{"n_experts": 16, "d_expert": 256, "moe_layers": [0, 1, 2, 3, 4, 5, 6, 7, 8, 9, 10, 11, 12, 13], "normalize_top_k": true, "routed_scale": 1.5, "balance_bias": false, "init_std_router": 0.00754, "lr_router": 0.000477, "batch_tokens": [65536, 131072]}
Below are experts of layer 9 (counted from 0) of a mixture-of-experts language model. Rows are named gate (a neuron's input weights, with its number), up (a neuron's input weights, with its number) and show model dimensions 384-511. Each number is 128 + 24 x the weight over its row's rms, rounded and kept within 0 to 255. Numbers have three digits each.
Before each expert's rows: "gets" lists some tokens that make up at least twice as much of what it gets as of all text. This comes from a sample of Wikipedia text that the model never trained on. Tokens count by the router's weight.

# expert 6
gets: " ", ".", " (", "–", "201", " \""
gate0:095139093105083142127150090138141123146146160138125147103184108120099086111154150141124082140159085117118118128100151110164152138137125137151125100110101113127146105180129117077168104122128132110134105138155135144150135110126094151139121116193116155131120132138165151144129110145152165114120133178096163133155177097112078115120082095098088140149169167129110081092113146095146147132134
up0:089139145133135169093106129150145131138160144145146112114163119141113110179115141180142106174121097133156099129153140142108103099160135147148156125126164111130145117100153131132152107103183126131154137141132107137088101151160141111148099161128115138125115104125190145103147128106172154130140165144151157136114149135150119156137091160121165129139091163091109146162110158150173146082118

# expert 15
gets: " B", " M", " S", " L", " D", " C"
gate0:101155140128130107144122082119152154131108120093116118136130134155136094078117116191121147109175163121141137132096155109163143164091161160115183133168099151117127129167100115121117165160098102137125120178146118106126093155084125129116136086131144159142133134109175147128117087139128132140113134160136122119115151115139106160101100161113118067126144135101121116134156130078113115183116
up0:118157124176116125109097112136157136118110127116131117134110159132107113151140120133122098143143125126078104109130132149162133113107117135125174092161092122124108132156124166151111143191144124127128128130117111118130102098109136131126098109109091143122098159138144117135135145121140126100130121154126111148108125144138139110108125141144132106146127145140155070088139113100124084121094

# expert 10
gets: ",", "%", "5", "1", "8", "6"
gate0:083152106108126151122136122117122136123163155120073127221141115123141103137120148104096125153131116142081148098171105154179191144166121138103118120132107084141112127103147127125112115129100142148151136129110131129149162088115117101087090134124112114110127107119172155144136168127134119089174098155110147095102128128102136092129132150133189104141094128093141111163158112119128172141138
up0:119146152139124100118135102115140165154121110124119180144145142128136120109136130198106091126089134116093144092119154134139082085155168143166123129143112162149125158145106086102113134098122162149128131114104155110133118113148119095111128093122124146086104129157123088146131098141140110082146093163133158118121131092134124096112148104115133158108154130118109082129115114110136179146115

# expert 4
gets: " the", " a", " to", " The", "'s", " his"
gate0:154138140111120110105166134153142169137109128132139148115111125136142143153061160118111144094147133132138160123129153130135129131050109104133136118113142092147110155161142135127162094157105088141126109143144148117156117126096100075102166124165135159135136125077103176145103104088140124162132147136114148098162161129159116156112155161093122128100127116139125119156128122132113138079150
up0:133120109115131114116152097131123137103130147110134130146098121114110143142090145135120143093143135136104093114120127111133143123128105126109141117128030096112101148166142086126135163127115151114127093113126125177119111101172146114103116150166156106125108113097094129129185106137151149164093094092142130102086144170119155135155120142122118124192109160166082141102123110112116136110140

# expert 12
gets: " |", "-", "|", ":", ";", "\n"
gate0:134135137132076103128147171147135095111134102104111128170083125135149162157139132106142075082114148160183076141101117077113115136129180114153119103100091171139116188124167103117144106112070112149122102147138127162156140112135111113107131111149128133128142094093108131156110119123116123131130145162133133172147141148100168173137118126120112100108169113113169106093141131085124083130124
up0:152119122114119090133106097140089076110118127114112163127136100168076142105105100106138128115154074134166095089087087098148098153128157134132127135141121121151144178169116098106128138136100106150123151133082118116130096119136174140139155090124142101117144114061110130097142133142089201121141128147127138140155130151101153163135099103130118138135109149133154125157121139102120104171120

# expert 0
gets: "i", "o", "a", "u", "e", "ie"
gate0:143111174157175141085122139173101151131155101102136125137152137126136104137141110121134155140147145152114087085129146149161166137117145101107138161123134161149132108142155116087120124084120111137134133134071137132097141128119120121109120103138072145116111132097135131141110121112122148140154102116129117089139139123135109116118119127153144140109170149116147118167106148135192132106109
up0:155126079117126111134120137128129097105152129097159120139131108153123108113125052087064105145172127150125099118157185127101133158153089119113159151151134148116094140121152147122104124149124105147108072142106134103126103131116093122125136122104168152173148152140127120121133167095131154123130117157137139120112115123126088148125086164145101100107125128133139142138135141141067128110126

# expert 5
gets: ")", "1", "2", "0", "3", "4"
gate0:159148149127139137122136139122124100122101098173101102155099155132109111164153153140118123107133109138090111142127104107132160123098126124142169160123183140106141113135131163078167190137126147154126118132098107129134161140152110152143128139133205111145089140121135145126132096167098144144130112160105122105144139122164140123130100131095142133085122109122103092106155149125118174141099
up0:145118108171113134090123143165123132114163100136136121087104132106144185092145127154132079168129171127161111137083131099145126151119086148152075131147126115120120106111110074092112095121128078125119124167130149140115138149121119139098155134181078128161092117119134110109163182121155127137156143106155125127135107142083107123092126118148169150137128098139136166118144109144131116138141